Experts of a small language model: 4227 steps.
Below are experts of layer 7 (counted from 0) of a mixture-of-experts language model. Rows are named router (the router's row for the expert), gate (a neuron's input weights, with its number), up (a neuron's input weights, with its number) and show model dimensions 0-63. Each number is 500 + 40 x the weight over its row's rms, rounded and kept within 0 to 999. Numbers have three digits each.
Before each expert's rows: "comes after" lists some tokens at least twice as common just before its tokens as in all text. This comes from a sample of Wikipedia text that the model never trained on. Tokens count by the router's weight.

# expert 106
comes after: "\n", "-", ")", " •", " information", " zone"
router:521517460454490553435499526493486515524460508529486432484467454542509452477537505457553546452480557547547433477520509504507460476507483486530500553523539551477412535446516432467479489480534555
gate0:541643489430496460541521486498440455508462561532399500458534479507493464459511465512457482410485465539571527505504530535476494472476500525532479483454547525409551474485521588554476519481484542
up0:506480496481540524475558548507512473534467451555454471459491531546540446474565473535451468459432497520455605470510500482521499558465521544498482427485562502512442471465498531556412528529530541
gate1:507537415525482478476508505602503561427537478449528551480467534447515504500495568534532481490441503536481501498512451533485440517455465569528460587600469493511437530535507493514524515446567516
up1:476525528501513537425500532555524538536557495512556495511492519473527496413483514507454499495502512520484452466456548461503594522494527525438496521443461538497456434410469517457499510466536565
gate2:407522518489522549524478479457501532555575537474510507530492447494460470484445484454497539445509480512498560474468454508497471490543471573465501478549515502447529472532546523480500558508524412
up2:552463538525433442489534520553537495471470444500541436494559525511554453507511572532554464541504472540495505482515512487536550517494497456502460503460441486550475518461485493549478450436508538
gate3:450495495506440529482442479552507531444532495506517561510548467420492514489523505475461492483537559553523451572504439511508492508503467553498510519534614580505505442598512501496528456505503540
up3:548534483515509467527585518484512486512519527485500424517470510493508539519446512484505490516520422453474559450459523553510475503452497466489476558473491410547441549495519514470476492499484535
gate4:416494515509419461530496514520473465524444503491485483490505541557537490489551474560484536465474570543529504541482551512539436441575501493523510554498545507471551434555564513452494558519444506
up4:450534485565568492509494507438501469517396504509518513514393592477558479514473461565478498397470522528531574550515498587461498447525467466474511510511515446483546461452538480517516553521446515
gate5:536504554487459516395538520456507486480563467501457519498515519504421376505483509467576552515457451519465482553498536477481531474595512539528501487473536507514495588439515469516544547496515400
up5:496459546520490468512493583490425550535489488494519504513491489484521541544423447495436427510459535465487509469495530560482500509494476530549453486571462527514479472528491563466526429541545512
gate6:495506451538467393566434535463552472489501470520510465554494539489481524440586606483469494443541489491555478551582509469499588560470450476465465583509505528481466539511522552552470524505507556
up6:495469440548573463520505498475456526525527508560523493519403505499506456494554560548497481498448530533518549554467498453552519504519574519474563484546468504425559492461481523529529436506537457
gate7:566482401501478474438503541525473531451474490526426517506520501558553499502452464533530529411459482409524508513552510485534502522520501501465539537527471516537459430552492420488494500527523471
up7:480502547539548518478464549533535474477546506442477473516468524478405495464538527501479496530450455477509498565430450496478539443531523481482532476489461478416542571515463572465476492476443452
gate8:555506479502499537542482455549593471463514514515540519525480498553502441552392534501499568510487579491469479502549485511529513545496478539494520525420590480505495506431444585507464514451453520
up8:568501455487502564484512463496597481471479512565579472538486470541513446531413519494482565517459548480469458513536529524530460491520512492476547539438555480484436510460431591517497488487451510
gate9:468526534540481477487457516483542516517532511511508468429507442512602512453427526536540530522519519533430484504527505438471473436525485582575537549487517480471529511456440559500420488515535494
up9:506495503513523504542491506509457554504482531467537490574480503476457514611534468482410461426495502476540471533497481529489549579509457430458429463506470563493488451538529455521562482455420488
gate10:531521486484479550478442532504515478463448543534534479545491483530440540511607500528430474505569524530507507474500463541515523545511419489541513500492546432485446460448527451621484450496511479
up10:463525551494454543493565445502490496444499473457495486526525492485441442508426484460528499454467527546463513597464467425421530477472467539533466471434459506528569550489543527471444443517570461
gate11:536548544530468502468400512483536458513538519476511518522487556555578500526492426535515442486487588521545573470465555513533474476471540492483487492457418494453499479447477444519495488499553505
up11:507529423517546493389488454577539447455445491512486474492488542466477501512474451488489524489518502571485486580514519378534529391515522452462541534472457499484528442490485496533539506476559498
gate12:495528484482449489448516557463429427455546489471476500555479534551470491512476537500535466455493553478523434506460395525487474556529498434394472458481475534509467474521527564524454530470564559
up12:448447539495536519469451461511546482488481501518504476482421439538449528512436473491514499513472542482434537536541502463448440501547491509542481428547486553433523521531506482545507466455549537
gate13:557497554461493501509538550501542515498452480540490436527565544519451514493543604567449559538505528468493533466505527611504563472566515515497512444460446523601534501507471482495504460515524473
up13:474469539585482478453472466531506416473554508453545517469463476524536498479458399530509500474541522512547473557519510447532400511454422469509478542493521527469520523491429519489454524473441533
gate14:506517511555535550541472536484513434533558514492506466475552492528412437460450515489520552468462468523461549531512466487554415474557472494456493540477450500493458543437563450545489523536515537
up14:591508488492460484450505472533531504491459435433556535519542541524536510419543538445435536473516538515524492485487438504498540484547522484480425495555469414493563514563479506407428512469548540
gate15:517533535497470537555511487495489524457514589540475506423412532491457465492444538557443447474500526496543568510523556447437508467549557539458489613461579539442502490530486490487468472494516556
up15:493493505547473561536425537519564523470542489568477449458449478530483468496502484470564427501470534466498477512507485413486451472503590494422504513509520501520508414441514459516455491497486517
gate16:509535443463513519517490524467508540498530567549526476453478525502570438445524474548538487453508466488466545500515436531532448472480594472515515513576428460532435540524470476461548481478462505
up16:565578499515449467516446487474506518490491583533520481476454516501554460454513479534552446493492498492481538490569432537534423536468521437528490497537491459524452546583504470429560489435473487
gate17:539555532491502486411525423515496430543540515544497521475483535508476452443551462519464509474508469573457505482522469541507496462553477490570502563504489464549499500480552426493580549582503605
up17:449452496520527513474488491463494530487550477503521434541465456474489506490489533521477568566449420415524547500519569477485521509435458451526496540515546524516562435543436525463495519506476518
gate18:579587477461463511468463566506550551542456527500523486496544526537471532457469480452551486477529483432507463491498480555536505534505462514506562428506434538590581472496567530552537506506493512
up18:493548570479528473504545520513463461500506497458553485535422525540503459454508443473484526481523454576517488487521532460465461557568494569483506456516636494445486511483461593574521500544540508
gate19:459551510479454438480606488508520484460522508541588480523405433488538471482524517450461575490518479524592424445525501504495512507468520518581445471443511562490450564510486439467553482499460528
up19:484571501491449479523500548537539490430513477529557477455454460531536474542477510524503529442470470460524466478574494520524532553482531518531452390458504565454409457509450432456426517462481522
gate20:509513460497540506439502446523482515502527511525572514443523534461565441574501448518500514455504480490484550495484496487513455510512430538468509537432485508442479456436490480459520491533491601
up20:483492560504502491626506515470476480485453499530506383492523487517498534482519492495500462540553494513499499576460511489544492503508499489613447463559467520481481496419507478466484492494563596
gate21:454526555518525490507512574496474549519514504421455494555517527529544437504523524475495497456540475511484517425492435557514497495487543562461516514455423554539527544516485557458479544503523514
up21:491604431407526466460520504499473435448538499468547573472481442484466468475510473441462528488570461474542529491505469535490503489507518539511509470431465590505599545582519512498481482504512521
gate22:508529531518412489495483483472503465507506490486434548511428529413505515481523475497527464530501518424539586531475521466510563477501499549557590491533498568499490496550457511486599519499521458
up22:575502508627544482510515457576485498511578528506574482490514536587503471502515512528463542464516512634554494518492474475520462494538580465505493571482486521509433566456533453471531400571545507
gate23:478579532495546545486483534588554525446517436411491507503531507526497504564488444491551503553481489525564552499522491509502447488548523484524495486454425475517500445444543509503468464493528467
up23:541526532523543561497390490550499504527480463457505551503486465484427458459479574490534506530488518602568487546515460533496458510492501469566525457550415483503473539476509525508440443553549443
gate24:469572515440527541479501466477504548499545479584544507536417483482541528535524434462512552448603480489480420489509455443569507437497508511479449433509544444496414578561506437460523519465434466
up24:554481519498538491393532424580488536519489463560558464475451558549545462542505517531485492516511454470491484493488450450561471465507489530513460483514453461497466529561544439452499554524537489
gate25:536517470570481536549584428479561496483530493517480505491420500539501470449451518480578541455527508554558437471484593451481480547498440523560499520455489522540515413510545495511484525492543429
up25:490500537411448471552432495501492462449529482501532500574533518396447555593536507486506507528441495495411503479579502512481573498445564478403520475499488481413470536518482480525491446475523515
gate26:454568503460475460525486468522544496529519504484462513530576526533485495518482545502526511565544414450467522460527464525439485492495387424487561476468484511499464532491499522538470479452530513
up26:545510495515490463429484498473575477511419528558491504500530541494465473494521450473513615452483475572533534518548504533427474586459432445527460482548502548510548538545490448539506472519476481
gate27:550511481462442429531520437510546412464500504532486542465538494536551475530464489571565514500475439511571496465513550435495476489546522466510528515516517514466496523487543447535485488517449496
up27:453496497545527559526486564498451554487500477499483456561455416473455498486473535493510551443478568430464454535470499469487559500528506468459463501432533484571547474494575553507541466494512563
gate28:461482512462446434483498453397548497468432532533508503524461517549405553480476561478508461551460499504431405524462505463552507528551489520518523481484470488412516520522478514507449487453480501
up28:499491626450495532480552462476534457521547520496461514497524513497478548502513447564499502394509452540450458472490554571529441430426447533394491496510467472554480503481516447480483546497455437
gate29:438515476503550556504510436590514530516543508437504543453556438456491467542488525484462443450473493499456552463424504557484535638479509448459509523490438454451456488495496449523514510465522477
up29:507482524495433506497458576442492538460432489577452466547450558492538503473520516478523612520576492509555462532541554465456484440497478601559534493518541553487475492557471537468462527474506543
gate30:468510450581498485483480550538478514495509550510530458476525457566539575492449519504524534472441530524451568468515462486468557468607488540524518519546524529523454523486468501537518581566559513
up30:503521415453474527470588472481516493482514478447546523554570579428488458421528458489542460496515487462589525498478478556496575567497516435536438552517548496498480525503559493455552495460484525
gate31:544475537434522469465494476510541541552589540567459480529508497478510451528522562472452464506519542494455477527436426569551451481429538487522443481442487509531495462516543499461498383548475480
up31:555517513498585534445490511512559477496501568491485419560579488475537467535546482469505480508484490555475439530498516554510494522424512573585469499454476524549488500498510470494518411498506486
gate32:518536486532565506468504567496413562501513438492494470536465552455501434556604483514477536468481548484539564525556503529495520492537459461483465457511579539512541444519522547417508481489450513
up32:442500473477456485574482465532504529554523522495573488471517434555532548519488508383573507490586511492453428468465521434523482487447514494518528538542444410526485529501467445519485532557487430

# expert 85
comes after: " |", " (", ".", "′", ":", "°"
router:548591464499527526423501498491449576484507536486439537482560475472475475467502532468538551478602470513509512482476445554493476513447429468454477539544571500505472533508524459488562471496536474
gate0:544515517486470420502411521521603562491462519462472499489526517445500479515506502584556470477408487433566516557449543525533461527493428464482484595516502474487494489568521457431489489495497461
up0:497536561486576502520523506449512508438551463534465546487497424532447521499510506609477503451445560561476431542491461428521536560492482483507470506504516489503426443504494485509573563453621579
gate1:452529532529501500474486551482480447452515518495500516444622627525503484508465520497472507512476534432522551495546506545517582515482445469522472533427550510511482500454523438460511467425514456
up1:508452493534507509479506502484484498528439482531578459530422491502406550561478449498503485524572406525484448420484520469539506611536551552454476496512462487534447522521526474462485465543481605
gate2:495534405490521493484522466593461539486504544492525507480526549494535451459501494524552479615512527509465531525509427551543410468483487530529536593472404479452529517515534476506548497573527466
up2:519416574461423526502476475436530470456418520536482481560455498498436563504514497450435494482484514465571479502434556524484558557476500517471513413509547559537545427477484550444520532419456541
gate3:488495504522468526490546502587505554502546478520463557432406476493459586501462453555627535551506499494494490492554464552535509420504546536454516495491487547493517469496504574504530559488564506
up3:464478507498454520500520532563532577513540532484421536458429505498479561460478492578582559501503503525513512490504486558542546396458536503480576515513479536463498459449572558507495544536534507
gate4:485599433533471448465619488470434540508516530511468459532483521501478513511483468506438529506499504476508510480474505522534549551512421441447536559488454426550493510491464489546496482508495535
up4:506508560539545446573433540461524457436516577521573476487588519512550520523554543482522488483499507530535482555543461522453476482543554479506561472503556514456503504482543486501555496498413533
gate5:531482520528522487468508479505573438518437532429440512484493493500496466541506449510540522558528476486568506511419525583501513534453502491498510503526537493485553529593510547453499493497459475
up5:575485447522489518464546534496471480591455460502479493530456502486479470508463435520515528445485571396450388527489512561458497510538450431526544502531495445548494454509549551498440548559456550
gate6:482526516500497533589522556532512450484518566529450534506468470562488430546485508464557473487570459507581530530552456516450478544478486393468523481479518506462468483491486424517562459505441459
up6:534469526489528561470458474535542574519507407460557484511586509457520546489431454512520498474509515436449508503444484452607506507489574622486518529513478547515525484458484556422418546461504508
gate7:504423491432427498485485449468467579510603516496512452535501561435521488498525483465471512474464582538584511513564450579504565487516500566416518543543524467448466547493514541493504521537529507
up7:542513447493492533506505549469469481487571441536513493529491507494514521508464512536539508360501517590469480576427465487522523470571542481492464482552584455526490486515552554490464496517483473
gate8:505548473567494439483516514539431543490517468519541526499489503446503471462516513506542521529480508449470545536535482563505480462434506436536494494432494455475488448419517536485480455513486375
up8:505553460551488515528469466533415588499491469503570475497488497451542468479496510481526551595454502462462512549518520541513495448446503442522500501490517475525520457421531488500477403536483454
gate9:518544551447514489497492577570503434568498471532494546500422495490485454550532516493619527437582479496469534474504470437443572537471467507559492553472550549523530519589533474477443463508524523
up9:515546523443470518494547478568512438571533473528479547492458502527483500552543530495578508420560470501492549432539485454430535587453450446536481534501527517496465528527485520512446436482483499
gate10:514491540571529512459505497500459515552471490508487497461430511436573522518473430565596514506501491539466497487493471523454460484548561626445488472500490539403540522411533552495466473605475509
up10:567525504502524521489513489490509514566522450531480483442485517487534517494485487544560503481506462584467534527467492541437486471542547525539502430490477553472495534467610520501442433523507470
gate11:458527514558494543498436525491504546427461466512557430570496517539545457472482583519541569459497500530433504541551522454509435528499484511494544541541493587491521441463553529458491469488465522
up11:553471406457495451483540471413472556489492441468471471424474488511501471426544410567523497559517480486463535533521521566535512501459495525462474444423535492483422514448414440472498486486500465
gate12:566464578521551437413534484532477485515544458454507487414476503478491462500553585468442459500471498444498513448598504505494502469568565486525519526509543497450446512460458511514451557497507513
up12:431527485399445520547495486473523519518419579538496508552490513519533502501397463523561529492498517478513527566462541474483452539470426446457491481526512547540536472529576470502584436512484487
gate13:499479509488499465491507483477482461427535508533535469449455537532544600476493533492484519523519569482489524474531512552430494540469481471437454509472577509471534469489523423453497435406468552
up13:445530523523471491502493499450475580530479509549529495570481573413501502594498503451476426457454455533446492426436500571533447564566441536481522484465474447523452464496467448523570497569517554
gate14:506449583570465551581537496385516477545485428480479461483487493536526396387529492490487474498574528557458497521511461510510518480468520494501522427547522538483521552544440543460543447502485548
up14:529527537540466497495479453455451500429500515475572502476502566574385496527473475496542426503500472516537520520575577525478486405507479509397552556413550553483518477471500467438553486471517483
gate15:575567533507502531475515496452526551572532509501511534548554386521451495542499513462491488498548531534519435543503529534411499541493467546567401512483521472507517471495477503545434484559555521
up15:464487491476517460525443510476458499463490486473511494469440557448547509417539523491511455457498450472486558512533490472570417381493575517454534526493454525483496528536452453524501507411447498
gate16:466563515587546426480556441522505498521454500490522550429543535520466483480527586536433546510501557524408490552500503528568510581455465523521482556454506523494500552515554483484548472475529449
up16:443553547557548440496499411468528480563526565507448495481487483491511539469553553528501471508519518498445549545493448510562538598516466501540446540518543462520526504521530509434550513471424475
gate17:475537481454520480460535456577472556483559504502516495537573512509434495500544564458499456560571494488480610507518424572473481422542513501518538430500521487432523467509473503545539502517520497
up17:479489502477425485501489508509485512498529530460562506506523527496523522557446461539523578546568548518507564459505500581471580465597413538522492470486493534416554460528504491564536489457551529
gate18:519447455507477463415465474538444557426558526502558520514477485516493512438491568574479418551470494455508480460506503604558542521431487463436556524515483494508502561449494528505526485546555478
up18:575454522496444441443501488440492558436522514465587491476526474517571505555455476516497490516534526500496508565580511503494451549467485469519530478460532511492496448485487560501573514505527460
gate19:531463485527419503497503532524479499435543546554589514497428514512550529488552562480534496482477604494573428499521432501514452509477496537478507498460453506517410443516515599524521484467475466
up19:556524557524476519457577464483567500518521509594467503460447547547517598498511588400483569475507492506484525494480480494476548544568477502563532560545529485466482515539537461540449499514389424
gate20:487493523475467447461513479512424522440539518505485561456493497508494474482487437559495519542586579528478532480461544473519480425444432491546486574545529494483513476526482392568517503509461554
up20:498528521510584511541426471522568519590429484527518467515492510507525523520507535447469463438416476443530479463535477564498483573523524456543504479495457460492482512476567532504521524481535451
gate21:469457515511566547511525509504521597465483504532481506460455561521445504571513580389439501480493490574555512582527425491495505505458501578504538509527486460482500470487476501592525530489517405
up21:483472470508566548547504522512511609442498515563523500522427475490412545522569540438506538476545478560578446535482514523487442456467547595515538533567462448518436476481474443571509432474537463
gate22:556418479498501553356497475591511504502541512546496553542542457509497506518472485550519526509580537443436582501528475452500559430554489512421460512507580501500567478502526490522508502495547484
up22:503509513540493454568513529444439435490480442480474468447461564494538541449520509469518503542462547525538472556560471516485454547470489544544558530460458525469406522488483552436482492484484451
gate23:462488408559554490463524428515506450522521477461517464519532472507409544455525527516540489474513579472541520566466482503445546469472493505583493525499592456468450480470563482513378381521481466
up23:492482522466490537523511528501551529445450532592493504494423466515511485511479453494448541488527486563577458451491525478490488511543532456499560447455469556557518523534509528483574648539418523
gate24:489531478516447463507541529471586526491481493588366523449499426483535485502479522429501506455492514496554504478517456494474500469537475516452463453504553432479603480546438522554530475452537474
up24:457491546579478494503593553428551446544515471527516479431518514473403542492534459531497518484540467455421434488530548523501557501437508529476472539404536517454475545486445524522493539448487505
gate25:483509538587524604496512426461463470499487554578499558430517496489498489438562467523520512488585476507580480466413478449520508510434490486551476460519457534507539460475487430447538502521570458
up25:511527485477453443482540515518540541496467483421516462591472505526516539479467542445460475468485567477421556564559517577548464473523527536438485505524535523472499499447513515526464523449434514
gate26:543536503477441521544477490466522522511397446493526443432536529511479503477463421471551584478516496455556585513549516546504448576524530451475477549530507539501510530458481458499468548463479387
up26:503473484489453468549376556485523444510554517424456487580556519513511505514525532489511520550504462540499443502516467458539530441497495478450564478517544520541462485477567549482349542472527526
gate27:486463467545525524464458481528463509429495428492542541485435524541458441445476478456530490478516459464483515504530455413440551462476526474478524455542432477535504489477509497464470416512575516
up27:513475499417443516423551438473580525582491493528518540557507506532529541516517532592522531514455484493495439417437565491423504497523407540415517525483508541547478538482473535489465510487467489
gate28:479531524553476524487549437510457522505569506527432525509553544481498432394491478524497498478508512548435535465514550548477513508490441446490453545524544516497478510468563484516522513466484513
up28:543575526516520506454549437412459507468521479530451490489558597477528492450471465522476460460528532500409507494562526551516546470472470484492438511499466491523518491490522496488518525469469493
gate29:508540487460410458562475449413489596483476455503498482421536471534456416535508498513549537479494534553505516598451463484470530500395472561460506564487468453537506515514477529520544498477500500
up29:563513474550550534498537513566473446542530540491481538584451502435571548456478477457470491527537485469499461442553541566485435499544521458532469418508553518470491491490514497414524542506458507
gate30:520490490512462500470463420507491514508371492460562520451532491466477498480503497559528527589473494417530587437485523481469440529488535458486499461491504475531491483502500483488533471495509500
up30:483457501466549497467485514470551499512543553508425475549425521520564456559480498450525522480456494528461460441497507425458549469492394495513459473503529469545483580474452507544477499522510490
gate31:621456501463446457548541491466510470464477528499432532438520471483526589448500482446446513558482513475458472506511488462546441456523482485510478423588477528529464495466543503528502531518515405
up31:555530486507497501494568506427474426534522501438420523450510482545485523453497517496532544483531536580529604537549394466552528543486545529477463444573500461494488526501497520538496424525525446
gate32:476499512427540542510440574517451521460461461444542486507454544451551585469463501517531445481477443522542472500489502477503488504553400475576426539438456547510509524511489448491533544513437472
up32:483503588466473492470461528470481572471420478518471505462476505537523589477474584497480510579522451488508564584515514480474525460484453469500545558452517515494439423516487481467502525563455481

# expert 114
comes after: "\n", "-", "\n ", " •", "–", " Preceded"
router:477468471449564445463432480431472570534454442463528505497436485495508431523518506464563496513402597481531476457564543458508441481496513518504472524500522491527424475515512435514507499460531480
gate0:498581484459501464473470507453481516548480453499466540440476493494433457524492516489551434435507526481475537489528510557469446486431474524501481443460507439463498458519514512561569453484527452
up0:552518464484430548484512511524479512488521502457473569520494461544476528485494445608484535483527518495536528462510478574470454521550493482559557496543556463538424499439521514448483471454420505
gate1:557550439470466510485456481475491468421490497529511482435421573560438454449533520439531570479543486527508457510493460512511485503502455491485523481426503495469456500459452507467555526437461502
up1:501497514498548492542531533474426510539499516462490427563489453522477549468435490529517482536484478521509510469489519447409529584482457480563474465540460485486578447520600530494532455570525486
gate2:518558549482592512480460429447469484484443499584503478489504538523520471407544448549553521467491514440452467525428548469520510465516444489534502486562523480555559452550577560493521550504539485
up2:515463501516471532420523463451480517530505464481434453480506485489464499476454532566515498480467486513461491500503497476486483491485552441589500519558514483456546519463562455499482479503485501
gate3:436477558506435491446479483536499487547492468448495475511504521400488498500504531510489448551475497384516504517426522545478472464466524565560438403534523517489461474466472529497493402504539495
up3:597525539461531481495506515543523482551505454505489465439498457466450509500437494505587453503457486559516449435469434471564557505502457506467510489554440509462507483490510499423532566507496498
gate4:515595500491442490494565454505440466523471470497475529512555480438524504497499470555478596528443535431455483485511594491462471499557509486540558444484438467491541516509543509540465381495548496
up4:473418519534527542560482560521553565478541581477494490477457567553499454464477501454503436447541471561527468463517435543547489460447488556475464554505510489498467508537420468522481598467530500
gate5:518431489561452499444495502529504488530588544530517539557444402496475446513464515500505506531439444500557471492520577549465476542454541468535472478468530496453474541533464508500568471524559475
up5:546565503513578548562465509501534464468496508467497497438499478500456518559478506559514531518475563499454540486491506557554536475545519495481483539503501491480493540415476577466457540517444514
gate6:446462506438502482497483401518473464479540512365468495413511519541545470524522544514454491509469534437493527478454516519489497478487504504581575531459524474495493496505508467495547458559574489
up6:548512589585576551526535503555449534489466462527437515500472491568440425517470510492549536495490548498459420486509504501497473536552583557522517449557510533485526555491470503565449532524480517
gate7:456469509456511446432461553511479472493543489517452499506552556471421506536512527493577514531507533513490530457456488517489554501501478516490519432516487443461486504546502431513499492465525562
up7:483508499468486465387576553542566518491516467516454510515516551488467533474461510479529481466411560536573481489490467462520457526553575488462445521477478525565421517506515484473516547551475464
gate8:553496529469563445538471461460429493494508525535471415484493528457519507495497505520472455451472539430523517553496554557481513531482449461501518420549531498486498480515520503483532527523469576
up8:417486492477533473511533454521549527548398533416415525504520505454519492460540513468446526498503516495514442434494572493540483500529552468484503514542509470443421449569470465498472487490477545
gate9:458499522503527584494461517549506507487497449438470535497553559473495472558508509544503457446501529478530528574585522559528443471548455529506508470531497452496511520547460462584500473492498523
up9:551465493510445444465561453493504570477529559484468442455516554506543525462454619524503506552531524542533500480483507498511482484503448539563543523461459543507516576460447503482521530469508515
gate10:460560565520472519505522559460493523485515553439482485531438496527510516492466482503557592521456511471488541466514481455536457395526519436461495485485448549555442542511482496570589501512480464
up10:493508465512527521488561480550503496466461452566539487528505502445508536437529579498458555378505551488552467496488485530516475487444493555518513511496530510468551512544493426546527492554576521
gate11:540549513433465529453489512506532440470480492534523484507479545487482487536481570542549438491467526542546422505397605460487479536524492505423509480526549465449512416437527578539556478497446478
up11:500515511448532538443477460522519528542574506496518554544464591455408515524525568527510457551516485558536505521436463427468508456516465506467482543516503476472457446528508614515475509490428480
gate12:547485450483511543479441556449513522516487414479441478496452462497520438534505544562495539433500456489576530581430502508566445511443499526508468551492488445486548477535524497577500474427495452
up12:485478562504500486509442530471522473487504490518410450482441522557480520541488594505578487485497486473547514453506434472490473529469584506470518526552465508559496530411429475468475479630434487
gate13:472565566437519556477489459471473562588515435472554548514474531435541514519457497500454369503565523517452579587483545477509425505466541517473553513514518524524468532561606491413546494491501475
up13:538590523525516552478546466457520551508499412522525502480463495455507489537438506485457412515521567561456521536569535463521434520466479455496563434517489491478504524530483525466436466467480502
gate14:537541457455490465473472506549463482543563428528465462610511491513509482516492436536466482499492566537584477492516520576486494516527507486510492466493541501463514540504577538499549450539432481
up14:491534577508580474525525550557426558511464493554563534551449502525477521466441523520470487528489462552521480464468462432554490472495517505493420567531508514477456509481425490549542560447493433
gate15:526531547512509493514464491408524504476482525545482561475537598461514434457467490561582536477445515580526491503510526532479452520535461534460444495442583486549564543493458470548527491512496502
up15:501486433510474510555514551530512486536562504447500531515532551510448512514411567530477499514520584523508456449470475454532502507479516508498509541522562550460478412462544474519467536541478457
gate16:473518475417493498523534510475480446565454460439492497445459457471467458467517517529535465519555510520545417536463621495505459537549447549462510500523566499477449445508504483460494485482493476
up16:480547467495498527514469524523497555462476536503524525493494533551471523535479428509520467461527508512462554433504486498576508473482522595543507479510490537592552469583421506422459465422519491
gate17:482460459509508429549456459441478538454547581518420497520420516486523495569491625513431580501428505475488577476472455488494541482531445499455487511475522458496502497501474494477550443461483546
up17:499450502450531553494560566559529483539450540511520489494562468480497481457473435486549375463585514515488437569556557502513507593468532537542522509541474538543485521476503482450478509509557417
gate18:469526509522569537499547521454457490437496469460469535479508515527457501588467400464543523474490494553498505458555519518486510458433523564597574459484529468515535536491430509497538505531554474
up18:539514527450467402573456510467460475518462443459517457499480425438501505502489533475443499531562452504435465507445506401506475516586465531556501466531507528498458480409490512426473515474487490
gate19:457493491525463486437429454463551463537478518508533453485474488501484449539458480583502489480469456476537501498454580504514514546382519524483555505490472486533508525513493550501425476483521520
up19:541453454473462569536566510505509568496419533471451545454469489467545466509513518521461488501493514495484568469466595434418513465566484411442538480520518516497437457475481532511531451465463470
gate20:489453506463553419472464452521452573469490488469558529543506489470466449455526529460513517519492497499518485490495551506499555463438534475438625496442424478465507491533492462397465551544523537
up20:480510515493486535558603547506473421500559481485502505441504504500541550501475499503461412474515552569502464501533459511514509459565512489548461468544529544513472483497493535583529378489492490
gate21:436560443559523476585462528466468452468508362492514490458547543572540451439449504477533525528497465515444456494505528441474458499503510484506501545449569464466457504565516500483434482528474534
up21:536567532514545552488368487497519486495464575518482497559482458480473496516482622528431493468514546501438552468515377470431503514484474536507533485515580487508538506535557523492528469509541522
gate22:421555438509513448528399518564509580506493467495490497437535495529523466443520533552455457509459442415576568488583483568469455457494479470521536429526554506515503488499466463511540548462529466
up22:535482499534585559556537450527515494536497570505546474477455527564490482465537494487473463488505491454535511504482522504483434477478426548542452494458463498469444510429586543514528458521442520
gate23:468576539496522475529399459438488508490506483494496539558452539484545546504509483542474442479404532457482546485509479474521484555510481467546567488547502489503533446482529424492514499511555496
up23:431506584479461470467532497481512507460559480487514496516542545556466522530473484578450452473436543504484564494461571507504465545538491485476535474514556583478541433475568451522524483501480509
gate24:550506507577508468510510563512533558515490470498597500437454464551504469467495518489506530494525592438528588501467424462526469531492554473557500534454517470488488466533499487472492471466496513
up24:587490579513459455491509564498484514432531552433479520498560462467458565491566451448559495543511558440494451483497469514534419455476529513475536503490541445502456541460488473447486457479445495
gate25:452506470494515525492560385561532520430435519452428565482559516509497497518560515531503486458551516441532484487451489499527481427520527519509527488433573509527501495524478485560450522483526516
up25:469486479463483489540451564436563482536495541513518529413542483403549537534483518494477479492532484591454502494504487541494525540481559461453536499541500550526493554521527547571518457520545427
gate26:503531476485528491489535522499495538508481524551456466494550476629419418546443511527507462506517544539569509470531531455434560484447533521535466515500382556440432510450515490505514521510497542
up26:490518537544537483519506557454547537493477475502473425511502439554550537505505492533499473382497535487473460482517466558508488538468546552488503506496495484454527553500535527561474485429492598
gate27:509467464530520452576430549494531519538514475418522574515493500551437495421536478554529465476506579480467499502507518454505532505475487428524482511570521500474545508507517462499399531490422521
up27:427553500471539492495481564484448554542569463484468452554485530472482522534443551475510565544573397469463543511500574505475486531490497556533455574482463542499470525519567475582530460499452468
gate28:516570432576564450500460458451474471527522397529488523547537485451550475532522562556529459517445524447459518484402582515439496499487462540449500495441449530512573487562475543494529566502447545
up28:496493478417490561488450475494575502495553547442462453455534520467507423478434542431517525488497538516459528487486487518479486475516439511523546499522594447474514514415462460499521501517461539
gate29:492459554515368499509427516518479558533519519450460456500530498502488418515493556505480451530456508542423472418433500463478426544537489525438550489564426466452543482540545446450523483455453510
up29:500471534530393507500448548536508570492499520462485421503581512525496429544452549494517468521477507545370490459463525483475464545545506508482488480546450487520498513512534478450520494419500546
gate30:484600445589533481483491536524479495519462492485531478531465518502453476486541540507455525516503581469409521456486564416510501492451486493493490481586493429545482487530499531457433489547557440
up30:527531444454421519521480527465481439512453470482508536532518484548518546502474395521447480503581509550545496459506497481557466524466524528532495473491469469437561524528541519541535463475481500
gate31:441571523468512514463525537532446532570413470548495545467464516479441512460546532444488534522523461494533431443506439601490497508488507490508540537521545462529525557590472440570525473509463480
up31:454495523512596495492511476473460481424501484544539515491521534446422532492473467558447499488560506542552476538527505440540490454488544536487549477514473608528444506470536536478443548523520436
gate32:479448480454493458457507512560508485531547466485550548519507544547515526537500461540498489512497514499472494519563551547471474506440502516549564477455551407560500406451514483517477554554499475
up32:481461482497508500490470485622445477536502520455581494451514510561524441489476413505492506535435487507396538524536475525538485461471463517506489478430512483464485475462478505518487555530540482